{
  "n_layer": 12,
  "experts_per_token": 2,
  "balance_loss": 0.00733,
  "router_z_loss": 0.001,
  "init_std_router": 0.00975,
  "vocab_size": 4096,
  "norm_eps": 1e-06,
  "optimizer": "muon_variant",
  "beta1": 0.93,
  "seq_len": 512,
  "steps": 3354,
  "dataset": "wikipedia_en"
}
Below are experts of layer 4 (counted from 0) of a mixture-of-experts language model. Rows are named router (the router's row for the expert), gate (a neuron's input weights, with its number), up (a neuron's input weights, with its number), down (a neuron's output weights, with its number) and show model dimensions 0-95. Each number is 128 + 32 x the weight over its row's rms, rounded and kept within 0 to 255. Numbers have three digits each.
Before each expert's rows: "comes before" lists some tokens at least twice as common just after its tokens as in all text; "gets" lists some tokens that make up at least twice as much of what it gets as of all text. This comes from a sample of Wikipedia text that the model never trained on. Tokens count by the router's weight.

# expert 4
comes before: "==", "|", "The", "===", "In", "-"
gets: ".\n\n", "\n\n", "==", " |\n", "==\n", "="
router:107087132136097154130138139055102132104187126105105135131095132098174161168101089150082088067128156149118178070140112082141117180168123103124103184136157108091114104156123149176152041136151080104098095109132171092080170144128086154148125110114101167176152091126167137126190172148099129110
gate0:072166145150166086080098125076122114177130136050119135126163114130157108176140133173116134130174145162118169056098096112125116139075170082128110150101100106100130072088111124148163099135165102137129103083145159109101159088122180153087148092157111155106187104043117162157177127104123097152
up0:171088129152158096117136118125150143200090124147108112110129189108066130169120128121131214170125173102138127194185086114148113121097079153106169156133167134096133196147127114127164109197171140187131154135149124113151064118095128096180127178094118108148086137178120150180125128126129160103
down0:122102106140101122115106158167148159146149079080108137098133084155106157139108151111089123134126101101152101183129074140148073157170160161139093117138126139108096154166121109128152141085194186177144111202144117157163103150108135157129183105160064127081093183038160171143087154100154096105
gate1:106048126154137101138184113089090142144170135075093173187119064105149122117151172160163131117135124174132116042120146132140172130146148126155129153084124162119069159098113150127158080097124170090157110151124150099142131159106089062129139125144050126158176166080108113090155131164164164136
up1:111111135150108116120099109124154045139140163085177086138185089137141052125120118126169173096097184123163146122080133117070121065158092119115142146125086126116154095169149135142164147129101148076174082167116101134116176170119139118137082110176125142047122200116095099148139153075142131146
down1:128192104165138161154084156130170150120077105182190132139087145121149157145103125108144123073090101139041085092143121120168090162125133116178115134209122097153113154116090199188203149084163137116124145111106109098128135130119164142158142145179178153082156159145112146120141133133121093098
gate2:130073157152183170103162071097147161120118104150102150093127151119131131160166107143123066105118171180109165137097114057098183192148171109129118145107132074083153133140135142169146162088095099118096134128114093150139149159156107189121118102140138160146110042112187129185163126131121191161
up2:147141100157118168112132118224145132117136161101100080099144131172102147096124146107146143143133124062124085176159120149144126129105116127098184107153128170137059133137158106090136130092099094079124119158093149126137237114108113087186142170113151101069072133183125120117105151125104053147
down2:186113094117167108141099130054135085153149201075174157151148106153159134168074129101128123121091071124117155093189106083084106180158109094128122174115127097133144169186103133151142149100088133124136150133089143070089145105102163126058092090127119184140130125106090119097105118072109098106
gate3:103146185133095122144126125140135063149187095112111100073119085141132089173143088170106110103114109119129175135105069154098111175134120156135113157088182158127170087181147132143100061118097153048145107087101136119103150137137154190110159118134118183116109137159221149079104138142174130115
up3:111098095094159139146123131200157189136074175153152127166142146144110118158098124137142106166126138134111135183161162146099114055110072150101125092185060091150141108092145092096103143133134098098155182127084089130134106110148149126206059104138139105156151192131138110151115112113098095056
down3:177121076168095095158100126147159168121120090119101137149132151127205139082116077096079157126109115151073105124115110204141099067136135149150138107150097148088097095112100131097108139189123101138065098146101139169142115132045116075153100171135119159149127083118109176129139155094125078191
gate4:130109140130141167134131198103074139068134114121126120150082138117144156087110145152176095126136144118156189111121084131158167136095126059116061189079128133145162132165163134150099122161147043151123087111102111072101106149158128090227130072087119159088115093131110111123140119114144164160
up4:088152096179073091180149179134135061146114084127211103116144123137122112123127188174134092121138191144095183126075180128126149089149171186117123143117129141125104173129153138164126124086119199125070102175143129128126119135139065150074136155096102126173115120156147159109149116118108150187
down4:074108083153072148050110095104152163122185129133120142162123112077104142095122140116098151122065160137141165206116118112149127118092095135177110136124151150120130119179123105122079133166121184145073051133098146079202116163103191134124111131105161120126118141142148105134130120107213166136
gate5:187112078143130122118116123106107140095131118148095144104164145098154137159114150161164125105167145101200161106139074158097147073079064120140096155120160085132136131118111155125191079169178106198182139060129120114119141119164068170144080151114143189098098155111162117095168107162125079109
up5:155112119145126186112096099083129100147065127068158112091090092134121119160142067150136099102131101142156125190086128054117153143146107138133061168078166118097113110127107074143137136102162100104103109078090091156157153123094142106144166111122200153150194092132098092148199121118170100136
down5:181128191148159073153123140195122153093153141117138123126173121145132184125185102141117151143140123074123155130129130138190085152098159114135151113141083136142112142114149103097081178167092184192130081137138127157124152210154216127130135132126103076153163157168085084094135143089162161134
gate6:127094097140101131172130108062119104140153136109108096113094049044147080111114152220112101092126141140187148156130106189144159153095058101192112075120119113142145103123097087149115122088192113139125174137104104147106110164154111194137134139116156160145117133103160107140182101128115108118
up6:117159108188112149177094088155116176122157113107157125153128095088135122088139207146118115148166095144208141086085136125171121123159152126125170087129132095127135088168140119171123132187133096143113115096140132218135129194144107163156116127112130079194211166141173114154112127087133099122
down6:095077072129086132148154168107147139058067077141154099136143162150172120089108142193151103101119158141164109163108078108146132109143116171103164059137089141114110109107150109174039113082149135161118139130104102131084174125126096110097160179167117080130160108173082097121112090152130165145
gate7:133084128152093118175113142086148076138113106158122149123138186101168133146120151094120182103116176151143116142117086131164117096116160156115129170160125118144142145123161152148158075127031158093163100162150168181142152124143104114161151154073079175082145217176118156161157152201116117156
up7:189175147113157131165064136161097175111162203128144120094126175112137127130119147132174122186129085138093058090146106123115096105151131093136037084123097117084136136190180144125118112136169123082098099134123157120129095151115137131134111142188151109193106094147105142079135192177130140127
down7:180153089137122115194138036084091158100107160145165125202149117122150157129196142143161135157092137099077083170076122183095121141134102130122160123148165161112135067143155134144128131133144087081122152170117096164096151141144114125138124123093070108138102155168193105120118159153104059159
gate8:109202120126140123126080166150125075128130178176141132131072112140171221091129138095153155110107150177181117109142135134120078122123148134139176133139109114118155153105175080118125116111151154044125071111079136108111154179170129148103153124082135141107151180130100178100183166111057141119
up8:109189098103128111157072173162110127159142122156124172115083128128154215151143174105086109073107121133165044077090117164146139168097112163149148115089101135106140159101106104147145100109122128097108067136117154127074172170109123122112094106151094133157163174098089166096137186114058115113
down8:124121148157126121166101123163151188122114123093100096057090117140156076167135199089082143126100131137125170089139085114140106120123181158120068226138119108148066103152134104106122149091129148167155140125096168135094158121091209108141166131136153093076171156148135156091141093071148114130
gate9:160102098158112119123154137028146079119122151140117100095191074130197139150071073148125170111087112138158143123104073135110184169145145090067171151113151122135099143119151119149106080041142142147128145125159154111166172148120110140101127136105124146107121128123193133144152106182092115194
up9:084141152112133146163133086176112117161129094137178141096084156180095175167157127147139098097130172132112075159126158057150152122136125143177087108122131122136151158135108095116148183172053145142066102138101074087118106047164128080149148119126089134146134084160080150124053153111163113117
down9:127181103111098133163091105197111174147141122140108068168103181072111082101179136125147121157156141148107121118146091183119098072078122128131060107104124110104092098134156154164176127128160068107144128090116136093083142183118113121117092107134156140178111113148138128164197192146186145087
gate10:157093063116074148127116122093072132132105098130087140105143109177152155145148160130204120118139143170112161123152171066110118166163066100153129077155127179081199128163086100115091115137157127149164111104135101119130155105129192143115120130161094121119138099149164217126104203144156154140
up10:185130133137177176145116058178124083077134169113162188093058129072183133140081128125095141103143159108135108120152139175182136135112083148139118146098124158119132107173103155097132165142146124113149125115156197170184108144161137123138075151153162096131098138167145094149209166112174128102
down10:178105093152076182155105138131111116124101125149107088097092086147123129104115060068143106083055076102096144127143154105139128087072121133140199108114191149059158129117096108091140134127152129100116115110110078120152117090105079107162161146055157119121115112118177156114154176167184132107
gate11:181116103176137158092141121163115130099124135101116181071081159160198133159120105157124091104136156100109112097122131105153133139076112133136159095087186136100102091143162075081058121138187073161097102161127145116111159116154104134140122155165073121062154065126127165124199148123118155075
up11:118148116106108164118122133196093136130161185112092115126129148157145109164078074143132118173129109134110193185114113093083140135139181192153118187151084156117171140110147169189098131074113174088142117141136143127107131123145111188087189103164135123152140104111178064167139143118089187171
down11:158169126125154122100124122072105138132154097135111168077157102164188109131138103154182154085139120135087119103138061118170177163121017131129159136120093156099151075126213148106103112094115087089152138133081080096161117163166122158118177158146152132089135129127142094131125127169161093175
gate12:107113121089124111081075081146091121077147133111102114149124080128103107146124124168135117134154107187101155128103118115167091159150145164183104198143109168120177181116096151128160094134144135128121115087164155114137142101144081160068142147232094112177177085148146165102123123202128162179
up12:204091107149147154096171157132095133149114162080132123094150121106133077137126116178201128067124186109137128130089134151149119139146095130141134094117200180115135087143142142105096142152149092167109108088064158130110125163102077101083120120131131070153149003142134135144146129105144155152
down12:188135135109123143210133145090144103114184112141096104139168075130106120136127100128146226105105056147125108133132162124119062087115157110118173118165107121115117123196144147146150074167108142095195142104111132096105137160171129131074123170110085153092125108149188123112119155163088074160
gate13:121146109113107067058126135138105174145133161108109126131109095151204123095154132155102123085126098187171148076121130123143166159189167141123071106104150104104183099080124079144150108132115103174127052082105100120128145136139105163151115113204112116088148131108062096108175145138132076080
up13:173080090162050091151139146184171086136114099168149096148127113132115116137131161139147087115140134138175090180095146132187102154155182161115155115085172148150150135098157135171158102160099089178107183157138109127085118127133143129186165118095185157104174131136117099058171093139091141082
down13:109056139083085131118139141147141103116154142096119106081136146114201170139153100109168089147099074108141119167130156086070088127095141045158133095132162104096180134157111185083133189150100145134159118116133060134139160135091141086119143089145126181155113119061133168132079123073138110127
gate14:135161149095169171123107154127137163104183151087114113136135139066142183089141139096109144108153136103178147137142104105131110125184146129082176197131172126187158137117148154166142059136139116188099099149136122155085095122118076181141136162140133139078109135075136177210168178155084131101
up14:106134158185137065178092088104137136097115072140111164164144127127126149086151183130192106144064143138127108078156154092111127140137054147118060050096098132093152095107166125149078175178160152154145149102151155098153082135096136111108143161128101122167127117130108130067111118181157163135
down14:103107116174100101138133067158105080131033126076115123126115140065204106209062130185152118126060109105118115136093118107169124107149124111099183119087074081090165132154115106146126164111156074119087152098162132134150101140123110122151136112105137168133175091108117104147121092142099110106
gate15:115114115203152095119197116037155086136123133132135143130100102117145145107141142151110158096160152125116126053168151107116129136193119131114078121142133150095172146148150149175151051135078139096113109157159129154123210155162199124176159133146100139147142147064134105122204122113110127142
up15:085118116235128104140157102101190161179087107111137180118159111095144143105124102153106141115169100137093135076149138118127095062138130111158148137160150134102062152143142116166115137166128151081087155174150185131144168110130160166169172141087080158138136185157126128112184155099171083094
down15:121103198173145153196112113126099095080137142119139130132168184151100101118112150160166160114119138117090140163192156138135089085119070094135108115127165090151151143177132185164158043118176141131173131165167156102157110088082170094118114168092104128114090138151142132048133129129086143165
gate16:142107154082164125130118180145135141193177115127128161132071128126087183120126129105072105097110111125136166167121150141088086114112155101143102152130174104137143149138106155214147029115186057099143153139154146109110093158185085128208155132110088106109096128114103086152156155124118106121
up16:142147138170151071140116134135166153139107180089135140108142099100070069116121108088115241105144108148137165132099115092187128098110093127069090155184105090167111125116130102154112094088123171119144139159188143146086156094137147135143096127149087148102184174078150172147193154118127137116
down16:119149162086129098074099131150113140111078123129158133130147099131096140099141079150161104106135111104124130136106127088187149110074109124167165095097145159153119095115047073183143091154199115113056175088149162090158138103130106137060160126161167091165109155099173097125200110097152148151
gate17:140115148124127193152136106124055131158169102123123120137136076093137111171087169101107112151128156122097111102116136097114159093137143137170129122197124066137120094069103163163162142139062089086117119091149121099084210142200080146115114121120180084129122121129170122117128040101095146093
up17:171101144210114161182064136107159103143143147118114097118122123138144119106111123076136154088165091101090115117141071111102137122138144095162129117095105122101127158152050143149158123143085085070151155132106147120152107214184128134167104148184114123085130123163104133149156217072096158096
down17:112114100100116097105120146172168097099148100175130164095116073078133174216117135112137101108147093150110168119100126155097153185129174145156070138133104168153148139099184126146139061169182086066086125106191132069150119149146094119106128162136147128140095150112110065124186106141099107138
gate18:141110096119127114113174148060159139142151099123163154073074145103061157203125138161110154109161141088148154114122102123080156102139108116108084127134137072092080131109130189144132104110166126097097109127118074159076177098123142080068162156121129158104128113155222138133111122118142155206
up18:118113170153135097145136093115130169117045133107133075086082129130168178082125160068148099118130155111096165165075085109087115122140117083104127094082132085086117103116115105146143108176165151124131105130180083131051166147126144106108170134142065160142123077097135045143167137114122171156
down18:122110123101095168146045148074150127110108084136120139138099101127111126165145112136115130201140166127165106136122120147196143164092109202114149125135077077120148100139130204116070142097100103124164092103131138075102140125140182087080094084100099147160094204140098166144159087101147153101
gate19:137154172133085147059133123126129131048142128156114075115152159107119082151067120147115069123084077139168154149184073141154188118165134135150105106116098127077138131086152127108185123057105129144137107175131131128081152066132116154122104113140153130182112148147155175178099160063124086141
up19:176180131115144155180110076130069123091119090107123143136129123068093090053112124115173118091141192081125122122111099161150070149117128186130073155068120118105141115091117080151147082138216097115115085095125145122110091104094102176118070095126113137145122149149090117112122090126181126106
down19:072160135125172128136146184125142194134131085164153139137134080144175138136151126153085093084149191175122156100107131122108092103075076129105085143088083112118159120176165123144093114165092161107112195160148095082094116191160145134076070136109143150085150119135120080086083113095165119099
gate20:109083101164102143161121121066127160138102152146089120132167179049136066099117122158152183131134113090189126093134069067119162153160137161115109164158077142098135175151139131063148133097135120145169110151132091103054155151152120140148090095114104129113162130157168151097139153108190181167
up20:154158124196100166085093139137174150131121109145119096115111165079117113182096113057114120146145140075129163120108125141105105153152165130168169121109143147140103124101168125141151111153068114155097192131120141137137154145155168197090121212067175121175113115128086094124083110076046129148
down20:147078063159162137185119199130171124106127132137118139144090141121117148192101079093167098124172114095173159142090135115172125154130156187182150120122131133073137147156031129180124074126133154123146135080140086141166134084158098143111125161117112089122129076136112140203142143082128110152
gate21:118075152121137131132096131068102180151168084129125159110124122100162050143100097098090185073101119114151175119119127088122097105161122127099080131150125173141159122101108127174141099118119161157132115080109169109109173133109081151156094125202084102151070174107087148081164190145150190145
up21:124132112213131106090138158069110085143118143111151140148142145108150169075093221093081102107125161145139163132118082188154122165146157128182095135090116078096108130141172133108137136145095166106072087133126159142157113120140155160061140091161165160094116163116078180098139162092173102130
down21:125166118164106142118181114177141087126144105129110103142186065152115152144123146082154159137038143159100183129087102161171132146143134160199160082096118085154185136093128156121165086211132089124086123124143158165143175118105150103118138164169169078157150186129113095128142130127123157154
gate22:129102113129147144117098129094169208100154090151118117124129132115138176155107189094105078107145166127153147125126136164086172157214085125182074162141124155123121173131081161131120095103093106094097144131099181103134169177080063140101143056116063148093112136100157106075128115117109137144
up22:137130142166127146095165166100137053145108146145156164132126085135133142174143177119130121071114143136096151084082105154090117117206129107147097093138149124123143156181115096143104147141173156132107141197074147049141152101121136190099128091092117168122092122100168119069107096145044081155
down22:107138136110107073131178164108174147109029120065196140157125100140134141170115188081113134130088108096133121117116180155151125146161164150161121158096145149183152115097061116089080093106133110097092119157110126061128093169098096116133137083147078150154125122123119107154156073136178127170
gate23:174131155178078189114140096103153098145123142110178116099137084097072113124159126166134082114087102123116109074121119095147181145118093134130160137120152153066132140129144113151198085177124158092093103102094132158125156138099126109126081096101133051136124159129201100121226088091133143155
up23:134140121120153109169117117144107160118106134121097142159135117143101148093138136155148103139146100111136161131140143174068142135070170118059156148180143092175148129195164211112147162109203149127127146102173123160134159059166129172198131184118174156077157123072112099186115117170135104144
down23:089104130165119155104103134069102120093145105181119070096166160134117152161169100128185122114104178135128114167139199121211101109207120154140077182122162106090115163106133128154103099114056137107137095085122077136159178183129144143074147110168090134121110149164144128140096144161141147112
gate24:146149155145119176166160138110128169104164158088115128115091141093131139139120112118117134078174062124170092129128128108122103154161156102081059181124203145139141171151130047145107077049139070156149116079118082094125130062128103156145093108153083110096130134113133149146138173176143178133
up24:118136136148123112186126137108146128199140163097149175165165143025117173118125144131067086128146141167142154093165091116104151104127173106105138132134133112123113143184139074146118072112125114162159155120146098185160116111152167052112214146139116072168111130144142164110186154171141150106
down24:180094167126159131110162189150189127128136178147107120108101142131134121134088079192121152161108134082158152110184120163104117126141163134179115083087117116105164110100118122168156182127100104120112162114126156142059125070143051123102100107094048105116081096064148118165127111085107104160
gate25:109129092119123119108123105005088129127134134146162154141134158132143098105127139108151175072127143159154230128098103120129130115128195164130155124101136138104163138153102124126110068111104079120150133087124140161141169090094088170113108081100150204087184086102126152127206129125119114146
up25:119083162178107157139106176198107156152165139140123159084129147160080163117118183155151063121118128126110070194164140128199184113090062101117074137157149145121135086139164079142119115119113109130136128151149105096098058130117148150127111133133125081169093170139147138118077092156186144087
down25:106147116151116152092132091113065180081088104176078147139113134095166193171100138146082142111105143079135127128094089057123068192088111148121128138102164176098172114103109164149108102117159176070106149127123136137087110080151080131167129132119166172109092177147093126158063132117132160134
gate26:074149103133100131148116147097100116103117101115073135165077101133151168134126129189201087094122141132091095079088160148127109097117134152186119144155162134115130136118151107113087064171118172098095097141106118081112136151161114160039161140119078111198145083177091112132186109133124161183
up26:137112176072083098217150119103111185157089141113181130119099164130096183111132135176101117146142096123154114137144167084163148117162085128101158125106145165092195165169117101131119169151185135111128123114127117215121206148129124120064143135128106106144066142124151082104146126130105182133
down26:134122139094164117077133077184152153152091123135103138142153110066104187160122092089110090075131146150089145133117130135105179096153124143087176061161074150175145122137151117076200123091142101102075168164119123111117098159130131097166149104124225124119168117094113079155151141091123120092
gate27:107115099127135083129107124117110110097175102068168109088214163082125131189116131104063111093098177118173145090112118112113129144098137110112172146091154126108114080143160164148132047156140159093146134083218175179175130142101137119109138123104109119156133147080141105168156127153091117074
up27:122088094129168061098087145127138139129122136085167098105185196144123143161109125106070132099116178100134155105127075116130088105048132119085123141123127108136095119096178127102115061139147182088168151100171141183195149127105157125122096126179111123150092179069102113139136104175122167089
down27:142119190121108132128067119119091069100097083135104098089128153157092121131103133142104170175131176114163095173086169096098092095136192177094149175093176155106054078145134124106124140134158118086120119138106149129156188111095156133113074111186114104159064161097121115126170135136163080108
gate28:088094176169133131130119086092137097152114170139113107149145184107144101137126119139145112108164164097144156076125145049099101109131117132155127142080080174148103072160213129131124080175086146169087134162163141149077119144063135124183147096132070117161128127149091122067148164125197138140
up28:124164137105133155146080127157164123095138135130178142084086138111134150092131118055110165139096145148093092104078146174171139156130137132120099130209122174122145152158107150061095222089141109098122114118125136113175137176103062078130059154149125096093100122167133198120098163152108109121
down28:103078134102120141095165137103174162161106115158076129149145175132132109148112104171152099092065185161125122181141156106138119173162107109098169073134118195147174180147071100164112146172108102127203140134109113089166079160126146106161097132119057117145153107081165129183134104148138086107
gate29:104097166151088110131166112039076105120106083144091160093132110151115170127131089122089089067086116127187167124120085131137163133120138185122081163116169131124174072161158130124133062124187156140121116102105143109173119100109143154146116076131123139133153124080196160161187131128174161092
up29:147124101129156103148077178152123122102104154178196119135129129065083112155191102122099164192090133114099132182134195101183171112111113142161145110126119117113055150086142111155106090201116137110132148166127183116139083115154094167130096102149112108116093168174080112144172161126123073129
down29:115087168108068132094162171180152100171096148106081131140113194137143125127115083044117183230161125146101117130113140129119110110112157145119125175122146125164141216167131122173132116137114122104118101161174130091120125131110092161117067087141136111139137161111152156116126157168115108213
gate30:145088075160124130080113164109147105106131121143165187148088082136170139141145159109138144141140149145111106080138062080161203113174158099108113115168186132165128153086175142155150117115133118171093072172099162100074080138114075153130085123113053181148083106145122148114104114179137137156
up30:133068056114142125128184152087147124089163092094086178098145117090134125149093137129117173154152150122099114102185105110109201104132101081148167098165154151190110137100122180147201100137107049144106127122106141122093117173118137117102136169117075132181103114129143128161056134102115172138
down30:137128094102135180078077114130115106156079141173107218100183148143132129102104123120156129142111123190145137088127147110082166102149156182116153122168194138149095135045147129117141146155130098191061125158093129085108138135128077161107149179144078133119091177128104155185121104131144169130
gate31:139123116144149094096126170111183139124122152157152207144063157066140107121072041137117105118096116134140117109130061088133187127141104125120078096123119121134162149098046102093126091131146101107132123153091107103064172143120091123103172148132094078138106108149155120133198122178114180140
up31:152160109130117174160130151126181161127153126153102122092168123178139134106186157110112133120108151114143127084139094139136186106130081122159135197179117102094147104066147161121100069113091160098111100131164159162121146155143123180175105145080186118093089133089060119188100221130115148104
down31:083192084105148146126165163117110099070134150132160095095145142133066145086067166067101094089138144086125144153137126092101123113159126153134100106080186141098191122086120176084124152113150115107110109097165164143102121112104068120071127115139137117152150113113048162104162104202128168153